From a checkpoint of a small mixture-of-experts model trained on Wikipedia: 64 experts in each of 8 layers, 64 GeGLU neurons an expert.
Below are experts of layer 8 (counted from 0) of a mixture-of-experts language model. Rows are named router (the router's row for the expert), gate (a neuron's input weights, with its number), up (a neuron's input weights, with its number) and show model dimensions 0-111. Each number is 128 + 32 x the weight over its row's rms, rounded and kept within 0 to 255.
After each expert's rows: "gets" lists some tokens that make up at least twice as much of what it gets as of all text. This comes from a sample of Wikipedia text that the model never trained on. Tokens count by the router's weight.

# expert 56
router [135 122 138 134 145  89 157 114 139  74  74  91 143 177  72 155 135 124 141  90 137 102 150 152 120 116 105  59 133 152 102  69  93 132 127 101 138 131 188  96  88 130 124 120 123 198 121  52 149 157 154 171 158 118 113 105  86 151 139  66 108 188 145 179 136  78  85 112 136 141 149 137 139 146  61 121 123 170 112 110 143 142 131 134 185  96 141 129  88 135 182 147 114 128 115 116 132 144 120 167 169 113 192  90 129 147 110  60  97 127 178 159]
gate0 [124 144  89  87 147  96 106 186 144 129 197 142 109 119  53  93 118 124 136 237 103 153 117 112 131 163 160 133  86 203 110 160  88 150 143  69 116 215 142  74 153 144 200 107 108 157 100 135 109 132 119 198 122 112  98 128 136 138 130 109 156 121 125 115 145 137 127 125 134 101 135 111 140 140 137 127 173 183 147 140 125  54 187 149 119 159  81  78 112 121 121 120 147 120 152 107 166  97  89 119 129 184 111 131 103  96 132 156 131  88 122 104]
up0 [ 88  93 135 122 155 148 168 106 134 145 139 147 119 141 121  87 161  90  88 104 118 113 131 150 154 121  56 179 156  63  73 131 157 119  85 118 131  66  94 134 172 152  50 176 119  91 127 160 117 118 147 132 113 147  58 167 157 125  68 165  95 129 172 167 110 150 133 168  67 118 153 164 156 139 150 147  92  93 186 129 136 180 110  95 159 157 114 164 184  94  90  90 135 173  81 144  60 141 128 155 146  92 102  72  83 124 164 148 208 137 136  66]
gets: " in", " on", " of", " ", " for", " ("

# expert 9
router [118 147  86 137 128 104 115  92 158  61 116 131 127 131 121 162 151 144 145 131  90  98 172 146 141 136  60  95  84 204 129  75 119 107 124 114 159  97 104 134  90 137 141 104 130 170  55  70 162 175 153 119 163  94 141  68 108 165 177  95 135 130 114 119 107 106 103 139 131 187 109 124 111 116 113 144 112 131 130 159 161 127 146 180 124 102  97 139  81 106 190 106 219 151 145 148 125 140 149 127 145 123 159 139 124 165 117  61 121 151 131  74]
gate2 [ 99  88 108 140 124 149  66 137 101  78 112 153 151 107 118 121 172  71 151 104  61 183 128 112  99 152 176 144 112 135 179 115 115 112 139 157 132 147 161 174 101 123 134 195  99 130 153 134 152 151  99 122 124  53 155  67  81  85 125 127 156 140  50 193 119 136 109 114 152  96  86  62 140 149 163 136 140 140 131 110 121  99 122 212 100 122 107 120  87 155 126 115 148 121 114  65  79 132 182  94 128  94 164  99 111 163 130  97 120 158 148 103]
up2 [165 138 171 137 180 151 106  93 131 121 108 186  73 131 124 142 122 162 133 152 102 146 186 110 161 110 131 113 157 135  97 109 158 174  93  79 151 180 108 121 116 182 106 115 167 148 192 130 102 127 118  78 187 141 114 161 134 173 144 152 124 114 113  86 125 183 132 134 145  96 149 171 128  83 106 172  61 136 149 187  43 145 134 119 106 115 140 123 153 110 148 111 193 126 161 145 119  62  96 175  47 151 161 167 105 148 163 136  76 139 113 174]
gets: ".", " by", ".\n\n", " with", "20", " for"

# expert 52
router [134 136 100 103  91  80 145  88 153 113 103 117 142 114  88 115 100 104 154 129 107  99 149 131 165 150  32 117 116 188 137 102 126 151 173 100 151 182 122 134 124 156 123  94  89 120 119  72 169 150 149 113  95 132  80 155 112 194 150   0  99 142 165 141  70 114 157 145 146 141 174 148 111 158  94 119 105 138 142 139 160 117 118 137 176 110 132 143 138 140 202  85 131 194 100 141 115 109  97 120 226 107 177 114 138 138 104  87 199 161 193  80]
gate2 [ 87 104 138 116 120 122  53 114 145 139 140 142 127 110 107 129 169  48 123  99 106 107 133 114 105 137 119 131 132 140 179 160 122 129 167 131 104 122 173 147 108 117 125 158  98 183 112 128 138 140 116 139  97  22 155 142 109 149 163  96 190 173 125 161 135 148 136 106  93 159 139 144 140 117  91 109 165 147  77 104 157  60 130 211 105  84 126 179  95 121 118 113 163  97  84 118 158 151 169  79 108  20 144  26 164 130 128 111  94 154 136 124]
up2 [160 184 141 133 155 146  88 108 140 144 136 189  82 121 126 144 158 187 102 160 125 156 131  99 176 135 114 118 181 127 130 101 179 181 105  62 154 145  92 115  84 156  72 129 185 131 157 102 129 136 118 132 160 146 129 154 146 113 120 149 154 134 100  68 175 132 136 110 169 125 122 177 173 111 122 198  97 180 131 143  38 146 125 113 103 148 164 137  94  97 137 118 176 141 109 152 142  80  65 189  81 196 137 163 125 145 127 116 114 147  91 182]
gets: ",", " |", ")", " out", " and", "),"

# expert 10
router [118 120 118 148 103 105 143 101 124 122  93 142 115 148  95  74 141  92 172 152  61 159 185 135  74 103 102 145 119 179  97  34 111 152  79  82  88 158 114 137 110  92 113  98 131 156  91  50 161 131 145 180 146 103 108 122 135 196 151  98 165 168 103 119  80 106 100 104 153 127 194 108 108 144  83 124 119 132 115 109 152 213  96  83 129  60 185 163  84 194 221  99 181 185  82 111  94 189 138 166 129 148 147 120 141 119 111 115 138 149 164 119]
gate2 [112 106 133 110 132 136  50 135  92 145 106 170 134 117 122 143 169  86 138 104 116 124 148 147  82 139 166 128 134 128 190 127  83  76 148 133 121 126 173 141 106 105 142 150  98 139 147 103 138 171  59 137 119  34 183 106  95 128 130 125 166 187  90 195  96 113 129 121 131  75 147  81 146 136 152 124 137 149  97 105 132  98 135 185  93 102  88 134  95 136 130 110 131  77  57 135 184 133 183  82 154  84 145  79  83 137 127  84 104 171 165 136]
up2 [154 159 150 134 151 127  89 117 119 133 110 209  39 134 142 153 144 199 124 161 139 118 140 112 149 101 127 103 159 113 103  95 144 137 101  92 158 134  98 132 110 150 132  85 135 137 169 121  94 134 114 109 216 138 143 166 128 165 151 159 145 118 128 106 113 150 101  78 135  95 151 160 144  95 102 163  61 141 150 150  54 157 128 118  88  69 138 127 134  92 156 136 164 121 137 129 144  94  93 165  73 209  89 171 119 138 130 153  57 142 105 197]
gets: " and", " to", " which", " one", " as", " in"

# expert 12
router [ 78 111  98 135 106  60 160 121 184  43  86 170 155 193 142 117 140 146 180 108 115 116 114 145 124 114  92 105 108 212 112  37 115 115  85 124 160 141 145 105 102  99 110  86 132 150  91  41 177  78 126 123 131 120  69 142 140 136 133  82 138 122 162 168  77 108  99 116 149 157 129 112 157 154 108 133 106 130  86 166 136 166 129 126 189 113 101 175 105 160 150 114 135 212 100 125 158 119 124 163 151 129 143 147 173 135 111 139 158 102 149 115]
gate0 [114 168 139 107 145  92 109 165 120  88 190 202 122 121  51 106 110 144 124 171  75 143 128 121 135 144 150 115 121 170  98 135 102 126 121  63 124 176 142  68 151 132 148 119  73 116 149 107 102  84 135 176 110  77  98 151 188 110 165 121 177 132 116 137 120 109 211 119 135 112 106 121  77 134 152 151 216 184 115 137 146  57 148 101 180 145  80 114 165  83 147  98 126 166 118 110 130 104  59 139 158 146 105 151 114 178 110 146 150  72 112 114]
up0 [114 124 110  61 125 116 112 103 123 150 120 127 147 126  91  58 106  92 119 113 169 168 152 153 123 143  83 166 180  95 116 108 158 132 139  77 157  97 163 127 125 134 132 178 159  93  67 147 134 145 106 114 121 136 101 131 110 154 120 126 104 139 122 113 105 175  69 148 115 100 135 159 196 169 170 177  74 129 146 130 153  99 126 120 115 105 130 102 149  85 115 143 167 132 121 161 125 120 170 153 161 105 147  93  83 134 135 182 138 164 116 143]
gets: " the", "'s", "ing", "in", " his", "al"

# expert 51
router [111 157 144  88 137 145 158 116 117 176 100 118 128 179 131 137 157 157 157 116 104 143 122 132 125 129  85 118 101 145 129  92  99 146 146 120 151 159  77 124 111 176 104  74 109 158 104  86 143 168 145 159 139 108  40  92 176 189 110  43 151 147 139 186  94  92 107 149 115 142 128  77 136 120 103 140 169 127  77 105 149 157 105 140 202  80 152 183 130 142 190 123 128 149 107 109 105 150 113 133 149 101 150 138 145 112 122  91 135 121 119  72]
gate0 [133 152 118  98 156  84 151 175 100 150 178 149 124 134  25 109 104 156 126 209  94 125 142 127 106 152 160 164 115 163 109 102 119 170 152  82 181 196  79  57 161 161 136 110  56 155 112 160  77 133 135 219 139 104  95 128 162 149 135 135 106  93 143 120 115 167 166  90  99 111 109 128 151 123 148 116 141 198 107  94 105  85 144 112 141 160 109  51 141 139 154 128 158 121 144 120 140  93  70  98 155 175  81 148  78 170 145 137 131 119  74  88]
up0 [122 112 118  89 123 161 109 119 162 128 126 101 115 141  73  99 144 120 119 121 180 160 137 150 118  97  62 152 165  71  93 163 207 109 107 129 148 130 145 162 157 139 125 153 145 119 151 132 123 112  87 105 100 134  90 175  71 159  93 136 136 128 155 139 159 160 136 186 117 110 158 168 155 119 157 146 170  87 156 177 117  97 123 133 131 121 106 178 190  60 135  99 136 201  97 118  43 117 116 130 139 125 116  75  68 109  91 171 133 113 137  97]
gets: " |", "\n", " (", "\"", "'s", ")"

# expert 31
router [109 124  70 138 122 145 171 111 136 111  72 133 102 163 110 109 136 141 151  60 128 118 137 138  81 100  36 161  94 168 151  80  66 156 134 144 108 118 144 115  89 124 148 136  90 158  91  75 157 162 129 120 161 124  89  74  94 204 157  70  88 163 129 138  71 127  95 138 123 143 148  60 144 132  60 146 109 117 142 100 111 152  94 159 177  47 134 145 162 183 185 112 142 188 126  96  69 127  66 115 114 139 142 149 101 120 145 101 154 109 170 105]
gate2 [109  96 109  96  94 160  67 131 104  75 148  97 127 108  89 103 150  96 175  86 121 127 159 145  96 145 161 134 150 160 176 129  97 125 136 110 141  68 184 163  96 146  75 160 148 117 162 113 164 115 124 135  87  31 160  69 106 135 146 101 134 144 103 178  98 162 144  93  99 118 113  99 192 145 137 163 154 169  68 110 165  85 128 135 109  79  87 135 111 141 143 154 170  88 107  80 134 137 169  89 148  34 162  81 160 147  64 125 157 128 185  99]
up2 [141 175 172 131 150 146 110  77 115 139 147 166  14 132 155 151 122 178 119 143 124 133 157 131 100 103 115  99 162 100 153 144 139 188  86 113 176 194 122 127 123 161 123  66 187  81 119 134 125 140 124  67 166 154  81 133 169 138 129 144 129 132  98 128 111 165 112 117 164 108 113 167 178 102 109 175  75 107 124 165  80 157 113 160 112  93 146  95 112 119 146 135 175 128 119 136 124 113  80 177 134 211 109 161 105 146 153 140  96  92 115 180]
gets: " |", " ", "0", " |\n", "%", "3"

# expert 18
router [114 108 102 146 148 119 170  89 161  39 102 151 148 126 147 156 101 125 167 108 145 126 117 129 135 149  87 115 101 187 176  91  53 115  77 119 179  90 147 122 136 183 123 123 131 121 156  84 162 114 141 126 122 122 120  97  93 167 151  59 162 129 109 147 116 124 125 113 190 144 122 119 203 137 121 146 103  74 120 125 135 114 125 100 179 112 148 123  83 171 175 103 123 165 149 109 110  96 118 107 143 154 139 140 183 157 120  93 119  71 156  92]
gate4 [172 115 125 137 120 171 116 149  93 114  80 149 123 151  98  87 129 131 118 147 186  95 107 119 158  90 114 140 113  84 146 145 137 131 163 109  91  84 120 138 164 155 166 147 134 131 146 129 118 109 113 152 154 112 156 144 107  85 112 159 159 136  80 119 170 155 115 118 137 140  75 108  62 114 143 132 165 147 136 113 135 191 112 133 127 126 124  81 145 148 101 142 132 113 159 131 153  89 189 133 103 143 128 162 160 106  96 142 103 109 102 143]
up4 [141 138 151 100  97 124 151 133  89 101  93 146 171  92 134  77 126 107 151 184 152 125 162 100 169 123 103 164 186 106 167 123 140  66 175 187  48 127 124 134 106 114 114 154 157 208 184 175 170 167 113 122 102 117 185 131 104 103 168 174 164  88 166 180 201 105 156 103 143 145 106 109  57 172 150  46 222  97 127  97 131 156 136  95 140 169 117 120 110 119 154  86 141 164 112 133 148  78 181 131 125 111 112 168 221 134 138 117 109  86 112 118]
gets: ",", " and", ".", " he", " but", " He"

# expert 44
router [ 75 125  80 114 124 133 156  74 131 116 106 100 109 158 117 127 108 126 175 113 100 159 102 133  76 122  76 139  88 169 129 119 135  84 151  93 152 165 106 110 109 172 142 123 117 178 114  64 141 114 163 133 101 118 143 121 108 128 171  63 112 184 157 166  62  86  91 114 128 137 127 158 126 177  72 108 141 123 124  89 118 107 146 151 172 120 138 192 113 107 157 155 132 134 143 117 108 170 152 175 208 102 182 125 151 153 131 100 167 141 145 107]
gate0 [ 99  87 112 116 189 112 121 178 118 133 189 166 103  90  54 107  76 145 102 191 100 109 113  98 124 141 188 148 105 205  67 113  70  90 144  80 158 190  84  87 164 110 184 134 114 166 126 117  92 118 147 186  84 129  62 131 185 106 116 126 107 113 115  79  91 104 125 115 149 112 111 134 151 184 134 145 160 212 144  62 109  99 171 103 198 189  86 107 157  92 109 102 138 109 137 101 177 119 117 159 114 141 121 115 141 133 100 139 105 108 117 132]
up0 [105 128 156  86 173 140 123 130 143 144 123  77 168 133  83 112 140 109  91  96  60 126 158 125 148 140  63 172 120 151 124 128 127 117 107 114 130 169 129 110 148 131 129 185 115 126 150 137 133 123 149 156  80  91  72 165 145 166 126 112 115 132 196 133 170 195 129 152 105  49 167 139 171 165 184 159 133 113 194 122 161  84 119 154 175 138  90 176 175  61  96  71 131 185  96 122 118  99 115 166 159 141  73  71  94 117 106 131 125  76 144  99]
gets: " ", ".", " and", ")\n", "–", " \""

# expert 33
router [139 134  82  72 102 165 159 159 146  72  83 109 151 170 116 134 138 166 150 113  76 135 163 150  77 143 138 105  78 199 112 100 143 146 138 171 142 145 146 150  96 183 148  86 111  98 113 147 167 138 113 125 128 111 117 116 118 178 153  73 141 173 143 117  83  94  98 131 166 169 109 115 121 138  95 126  71 145 150 152 156  71 104 131 199  81 136 180 186 153 181  92 145 173 107 157  88 154  98  96 159  84 119 134  84 123 106 141 150 160 182  94]
gate0 [156 109  96  98 159  48  91 206 163  97 136 135 103 111  44  94 104 174  81 198 112 144 112 125 110 162 152 116 141 144  73 135  65 129 122  77 162 194 155  84 176 142 179 140 124 118 145 148 114 128 107 167  93 131 130 117 182 119 136 163 127 132  87  53 135 103 171  91 138 121 129 135 115 180 148 143 166 167 182  67  92  44 125  61 161 159 110  49 156 103  71 106 146 137 115 132 154 135 136 116  94 125  57 106  80 165 129 103 133 120 141 111]
up0 [ 96 144 101 158 156 135 169  83 149 162 116 116 160 154  82 141 152  75 143 139 140 108 102 176  96 170  83 151 167 117  82 151 157  86 106  95 151 106  95 138 150 132 122 142 129 144 133 141 199 119 139 154 162 119  63 136 172 154 162 136 159 123 175 155 125 130 135 165 101  92 161 148 153 155 185 146  85  39 110 140 124 127 101 154 165  93 128 160 188 114 116 110 136 157 115 153  82 150 102 136 130 118 110 132 113 128  77 190 181 128 170  52]
gets: ".\n\n", " is", " |\n", " are", "-", " |\n\n"

# expert 8
router [ 96 141  87 130 114 142 141 146 158  82  47 112 110 172 110  99 106 110 157 104 114 137 154 191 118 157  92 147  81 187 133  80 134 127 150 164 164  85 142 150  83 173 146 139  77 148 106 125 167 162 146 125  71 125 124  80 120 206 148  84 154 123 135 172  98  73  73 142 120 163 111 129 131 114 127 134 127  86 141 110 140 135 124 112 177  80 154 156 109 183 139  69 151 154 136 131 117 183 122  99 122  83 140 114 159 170 131 124  95 154 146  67]
gate0 [123 118  77  80 115  67 108 138 111 108 163 170 123  62  66  92 121 151  95 169 145 146 117 136 121  95 172 176 124 146 128 105 110 165 128  77 131 146 169  74 150 126 162 158  75 134 137 127 108 119 130 146  55 154 111  85 145 140 149 118 139 138 106 113 138 110 143 156  81 108  64 115 106 147 139  99 196 140 130 111 148  47 202  94 180 142  74 101 152 154 127  91  98 135  99  81 111 158 119 131 130 145 104 151 142 206  95 154 132 124 120 108]
up0 [ 98  85  90 101  98 117 150  83 143 143 104 117 159 143  73 104 139 102  94  74 106 156 133 150 148 111  85 163 176  71 125 143 153 116  76 145 109 118 145 127 151 136 129 167 116 111 179  89 160 131 161 152  80 154 119 108 132 198  80 132 134 108 143 171 167 130 123 174 101  69  69 154 114 126 142 134  98  92 158 114 128  82 175 174 101 125 127 132 202 124  99 129 104 177  62 122  91 136 147 135 151 122 118  64  68 102  97 151 146 127 125  99]
gets: " |", " |\n", "0", "1", ";", "4"

# expert 35
router [140 152 126 121 124 161 139  94 183  90 135 133 147 162 115 217 119 105 161 102  92 163 163 178  85 130  45 149 107 203 134  37 105 122 152  93 181 110 170 192  97 105 121 157 127 152  66  46 127 186 137  96 111 146  65 111 132  91 150  72 154 162 115 109 150 116  89 137 151 142 110 154 159 118  98 128 165 122 129 116 157 112 150 135 154  99 150 150 119 186 199 116 114 163 125 121 166 130  85 117 146  59 169 102 136 143  47 116 152 103 200 106]
gate0 [113 169 118 107 180 103 135 156 149 102 143 178  73 115  49 102 113 127 124 164 116 151 123 123 121 128 156 151 128 171 137 121  66  95 163  57 170 151 157 125 150 118 166 121  79 119  79 137 101 140 149 149 148 115 130  93 133 113 172 126 118  93  75  87 122 101 116  73 150 123  69 103 135 165 159 118 146 174  94 110  82  72 148 110 162 136  97 116 121 116 180 116 130 126 152 136 162 131 119 123 159 168 104 144  94 144 136  93 151  91 137 116]
up0 [ 80 126  91 130 141 102 112 128 170 136 145  61 127 188 119 110 120 110 101 152 101 173 213 113 142 116  58 180 141  78 132 118 123 111 114 108 111  98 140 118 120 141 121 127 163 148 139 104 130 120 119 145 123 148 108 158 184 188 127 127 176 122 188 127 169 140 140 178  95 114 105 190 170 124 160 116 125 104 127 105 175 114 132 130 136 140 102 171 170  92 141 119  97 171 107 177  62 135 104 139 165 142 148  91  22 118  80 164 116  71 147 111]
gets: ",", "am", "as", "a", "o", "em"

# expert 58
router [117 114 100 147 110 104 178  80 118  90  72 139 156 120 139 135 108 143 153  63 101 125 175 133 112 119 109 116  55 166 100  74 114 155  96 122 135 151 150 129  99 121  56 105 100 142 106  48 147 122 142 133 101  79 116  79  77 148 154  41 146 140 165 218  88 122 106 153 144 161 136 133 169 102  98 110 161 160 110 156 171 126 146 133 176  93 111 125 121 182 176 140 128 111 136  66 176 149  79 140 172  94 149  96 121 128 148  83 145 143 122  57]
gate0 [164 118 146  91 154  64  95 161 135  94 173 168  58 117  94 146 122 125 113 199  88 107 120 112 162 150 212 136 124 119 106 110  64 145 130  83 135 171 102  55 136 143 150 113  96 155 120 102  78 172 113 156 125 118  82 155 139 152 145 115  91  99  90 111 123 150 152 104 124 120 123 129 149 132 169 171 198 187  99 109  69 119 193  95 171 119  98  87 163 126 101  80 185 138 130 102 199  75  58 108 124 125 131 167  72 144 109  97 151  98 145 105]
up0 [ 79  83 109 149 152 128 169 107 153  89 129 111 158 138 103 131 119  67 121 150 105 158 124 130  91 134  60 124 166 125  96 186 180  92  96  99 148  88  96 112 140 125 156 174 137 101 102 168 137 137 155 111 108 133 116 123 160 120 121 128 165 125 169 140 118 131  99 165 121  90 120 160 138 156 153 179  79 120 176 122 170  88 110 102 148 138 174 128  92  72 103 156 109 118  76 133  95 128 133 164 137 129 121  87  99 149 113 146 130 152 128 131]
gets: " the", ".", "|", ":", " to", " a"

# expert 37
router [165 148 111 146 120  70 181 106 132 115  82 104 110 172 135 163 130 114  99 109 124 170 105 134 120 104  86  97 100 183 109  74 118 150 162 152 168 119 152 118  51 158 125  89 154 134  93  98 183  98 131  62 140 113 113 103 137 177 160 123 112 155 113 148 103 133 104 119 104 134 112 171 110 146  86 192 106  94 141 184 130 119 115 106 158  61 136 116  50 143 133  99 138 137 111 147 151 109 142 153 151 121 156 120 156 171 141 108 119 115 157 126]
gate0 [100 124 107  94 129 106 129 164  93  98 204 130  81  93  95  98  98 139  92 227 129 179 110 102 158 155 148 156 114 158  94 103 103 139 137  98 163 161 134  87 104 137 174 141  96 115 123 159  73 114 109 109 108 100 123 115 154 131 205 123 114 145 108  90 126 166 115  92 168 104 127 126 142 135 132 174 138 141  99 110 103  68 148  80 200 136 130  91  59  89  75 104 122 126 105 109 129  99 103 135 143 173  76 171 101 178 134 112 131 119 106 114]
up0 [ 93 142  88 131 144 180 173 127 187 158 103 100 170 151  62  91 159  76  79 137 112 164 103 114 108 118  87 145 145  85 104 140 118  91  90 151 173 113 150 100 133 125 127 163 179 145  94 120 174 133 179 153  92 127 123 136 146 149  71 139 130 132 147 195 110 119 140 153  84  90 104 126 145 200 192 126  99 103 127 115 132 103 161 160 154 125 126 175 165  50 101  98 122 154 115 122  88 103 137 123 196  81 107  56  89  91 148 171 140  95 122  93]
gets: " of", " two", " other", " all", " three", " several"

# expert 4
router [127 147  84 122 123  75 174 124 102 123 112 117 159 116 139 120  93 101  98  98  60 117 149 158 133 111  72 116 105 209 125  69  62 121 137 156 177 156 108 164 112 184 105 100 158  99  99  86 182 166 171 117 101  70  56 130 138 106  89  69 140 125 146 118  54  84  56 158  94 181 130 113 142 135  89 110 121 119  90 155 136 106 144 159 154 120 156 114 126 158 192  99 134 187 120 105 127 154 133 130 169  95 141  90 155 178 126  86 193 168 221 113]
gate2 [124 135  80 103 139 127  54 105 100  96  90 150 136  96 127 115 136  77 129 122  91 150 122 138  87 115 137 129 140 146 222 123 140 149 124 106 120 139 156 189 144 110 128 167 137 156 109 114 124 146  89 117  86  44 170  79  69 146 119 118 155 136 109 174  97 140 141 143 128 128 135  85 137 128 123  91 121 138  79 109 166  59 131 169 104 123 112 153  96 127 128 114 126 110  86 104 136 163 165  95 119  65 150  44 123 143 148  98 116 159 139 108]
up2 [165 144 138 111 147 175  89 120 123 144 112 205  54 117 155 121 149 161 102 178 112 119 156 101 177 121  92 107 166  96 142 121 142 157  78  85 158 159  95 161 144 210  92 102 142 125 170 138  93 120 122  83 146 127  85 156 150 201 154 135 115 101 143  80 136 150  99 145 140 124 142 179 150  91 119 154  66 156 108 179  75 134 121 104 118 119 175  75 138  72 138 103 171 124 175 174 129  60  95 175  68 184 133 146 121 163 129 130 117 132 108 153]
gets: " and", " |", ",", " was", " by", "-"

# expert 11
router [ 95 116 139 195 124 102 159  96 127 125  84 180 108 186 129 145 136  98 179 107 122 157 154 123  62 113  70 157  79 185 124  62 135 149 141 122 133 147 156 126 143 117 121 101 160 217 135  62 164 149 145 111 118 111 155 184  64 111 101  97 168 164  95 205 129 133  70 100  84 159 120 110 100 102  50 180 198 153 129 134 152 134 136 120 135 132 136 149  90 118 159 112 160 128 161 131 109  90 128 152 145 110 134  96 137 163  97  92 106  96 138  96]
gate0 [ 72 159  71 143 155 116 126 156 162 131 213 154 109 114  90  80 130 140  79 146 106 147 122 165 139  90 165 192 134 177  93 128 106 101 138  92 176 183 135 113 200 135 160  90 109 149 104 103  96 141 136 172 105  92  99 107 151  80 201 144 117 104 137 106 118 177 130 103  73 114 166 144 139 172 162 157 161 185  90 109 124  61 167  54 191 120  85  91 127 127  87 115 144 126 196 109 157 115 121 119 165 148  67 164  99 157 121 115 147  80 116 147]
up0 [132  97 108  92 176 119 116  96 172 124 135  88 134 159 107 107 136  77 118 123 136 143 154 156 108 146  70 155 164 116 133 123 156 113 128 113 145  69 136 114 149 137 118 174 148  95 136 164 135 142 138 129 107 120  68 145 145 128 101 143 110 140 146 129 151 150 135 192 109  79 137 101 191 102 156 174 134 105 173 112 120  83 126 156 133 153  98 158 153  75  84 106 154 182  99 161 142 143  82 178 163 115 107  43  69  80 113 177 139 147 133 121]
gets: " in", " from", "or", "er", "m", "r"

# expert 20
router [102 190 100 101 146 155 165 131 148 105  67 173 153 153  99  95 165 167 131 133 148 103 148 114 147 102  86 122 108 188 144 104  55 147 135 141 161 150 121 130 160 108 105  95 131 132  99  81 177 146 132 131 152  96  26  95 116 139 109  76 116 162 131 165 122  91 131 125 121 186 126  86 193 182 102 118 105 152 153 145 153  93 115 117 180  84 141 109 118 147 168 141 118 157  94 150 142 175  94 203 202 117 159  94 119 166 124 125 163 159 128  69]
gate0 [137 131  71  89 175  95 131 202 109  71 122 128 135 120  52 108 107 133  74 204 124 123  99 113 108  93 138 141 140 181 112 117 103 148 132  63 141 168 147  55 152 144 147 161 130 118 120 170  99  91  83 137 138 104 138 114 144  93 201 105 134 112 144  88 118 136 169 109  85  80 137  95 123 185 155 138 174 184 144 118 108  62 161  77 117 138  91  65 116  81 133  71 101 140 106  92 101 138 145 136 120 143  92 152  92 155 173 177 155 130 120 112]
up0 [ 69 145 121 101 164 136 138 104 163 167 124 110 136 139  92 166 102  59 112 110 138 142  95 125 146 103  72 151 163 107 102 150 172  89 145 125 115 120 128 122 163 126 124 208 117 124 139 154 164 118 135 170 138 145  70 149 154 145  76 145 140 106 145 133 166 155 120 140 117 116 132 166 113 133 166 149 124  83 169 135 137  87  99 180 118 163 101 117 108  76 104 126 106 143 101 162  35 119 126 153 180  88 153 111  60 116 101 118  75 135 136  72]
gets: " (", " |", "\n", " was", "\n\n", " =\n\n"

# expert 14
router [ 88 152  93 103  83 118 169  85 128 113 102 130 137 125 111 155 110 128 155 139  83 135 131 169 109 108  86  60 112 174 112  83 110  92  78  54 149 141 134 136 116 183 142 142  85 139 113  67 137  62 118 171 156 124  64 103 124 172 132  59 142 149 113 144 101 133  88 209 133 142 144  90 140 113  76  95 120 107 102 107 126 116 114 182 149 137 147 175  93 132 179  99 128 175 110 144 123 210 103  97 140  95 196 118 125  76 106 109 168 137 200  79]
gate0 [123 175  96  88 157 112 103 174  79 163 157 171 121 102  92 115 135 133 134 194 106 126 118  91 125 105 156 138 113 160 141 114  82 161 138  78 163 156 110  97 143 137 193 123  42 114 123  98  75 112 142 163 117 102 116 123 142 123 113 120 131  66 123 118 101 127 125 109  86  84 108 100 137 174 134 140 124 165  82 103  94  78 101 142 142 122  76  82 118 119 112 103 128 132 127 154 125 144  85 112  94 148 123 162  75 155 133 131 115  91 137 117]
up0 [103 115  71 113 155 171 141 107 161 120 102 109 148 182 101  96 139  63 129  73 147 150 107 147 141  97  63 132 116 125 104 120 141 108  95  91 139 124 195  98 125 145 134 141 132 133 137 112 124 132 167 182 104 183  92 143 150 135 107 114 134 115 195 146 103 174  91 156  82 106 132 140 172 133 187 152  80 105 176 146 161  88 124 157 146 132 143 133 207 106 157  81 140 156  79 140  84 163  99 183 165 103 152  95  92 125 120 148 147 118 151 105]
gets: " the", " a", " and", "ia", " The", "i"

# expert 6
router [167 135 118 173  75 133 165  52 115  98  70 116 129 161  85 146 154 160 161 107 131 108 138 158  97 126 102  79 116 214 108 103 155 144 160 123 182  95 129 100 125 161  94 100 106 147 145 124 136  78 143 161 116 123 162 135 144 105 154  53 187 180 179 138 177  66  74  94 126 120 176 113 117 131  80 177 130 129 139 190 156 120 120 146 129 120 166  99 129 140 167 107 146 148 146 111  97 181 130 106 171 170 156 102 168 136 127  97 136 171 130  97]
gate0 [ 91 137 129  74 131 120 107 165 137 126 171 143 133  62  21  80 154 105 154 186 113 173 175 137 110 120 192  98 126 185 141 135  86 131 163  83 189 177 125  62 144 137 167 125 116  96  97 147  90 110  95 136 155  54 142 181 181  75 133  68 150 144  82  84 110 125 195 119 137 138 170 113 119 149 156 147 182 175  93  85 124  38 115 115 170 128 145  83 150 111  98  74 126 154 162  98 154 145  67 113 126 134  97 137  85 143 138 146 113 149 110 104]
up0 [101 121  94 110 127 121 164 118 192 149 114 132 133 148  61 106 163 102 131 153 144 168 130 139 108 107  86 168 117 115 161 159 180 148 136 129 105  91  78 109 190 143  89 132 170 110 123 119 152 130 174 133  92 160 121 153 132 175  82 134 136 123 170 149 166 154 102 176  84  93 114 157 139 138 188 161 186 107 120 127 145 100 160 153 124 133 107 175 171  84  80  93 152 153  96 153  65 100  92 166 146 164 105 126  26 128 117 130 130 112 113 112]
gets: " ", "\n", " were", " had", " has", " was"

# expert 29
router [117 139 112 160  93 142 143 106 154  98 105 111 131 201 142 132 130 104 147  77 121 136 164 163  54 122  73 100  98 199 113 102 119 121 144 110 133 131 113 116 129 134 112 107 137 159 121  63 167 147 134 110 112  72  82 121 172 116 132  58 133 140 143 141 106 116  80 162 116 198 120 122 149 174  89 135 124 117 106 114  74 135 167 140 188 124 180 129  78 145 204  77 169 168 105 124  99 154 156 142 105 111 126 109 173 133 118  52 112  98 136 100]
gate0 [112 125 106  79 158  75  71 109  95  90 152 177 148 116  68 134  71 156  78 204 122 137 123 119 107 111 168 112 122 158  55  99 108 124 104  73 142 167 124 102 160 117 141 122 117 108 108 138  64 113 103 114 133  65 116 119 189 103 160 106 105 105 114 100 104 108 162 116 137 126 149 152  83 158 137 145 167 160 116 118 119  87 150  96 135 185  62  87 142 137 154 104 190 117  96 132 160 118 125 151 143 133 112 127  96 194  96 123 144 119 120 119]
up0 [117 137 117 101 138 139 117 128 157 109 117  97 172 175 124  83 130 115  90 140 143 167  99 146 175 103  94 145 167 137 147 117 162 124 123  97 143 121 148 117 169 131 109 170 127 149 149 115 145 117 144 164 150 122  85 138 157 117 117 118 125 166 145 135 168 194  87 158  91  80 120 141 156 166 175 127 120 129 153 135 148  93  87 140 160 140 114 123 132  67  89  67 123 162 123 123 137 138 128 221 133 121 100  74 116  93 110 158 154 106 105 137]
gets: "–", "-", " |", " de", "z", " -"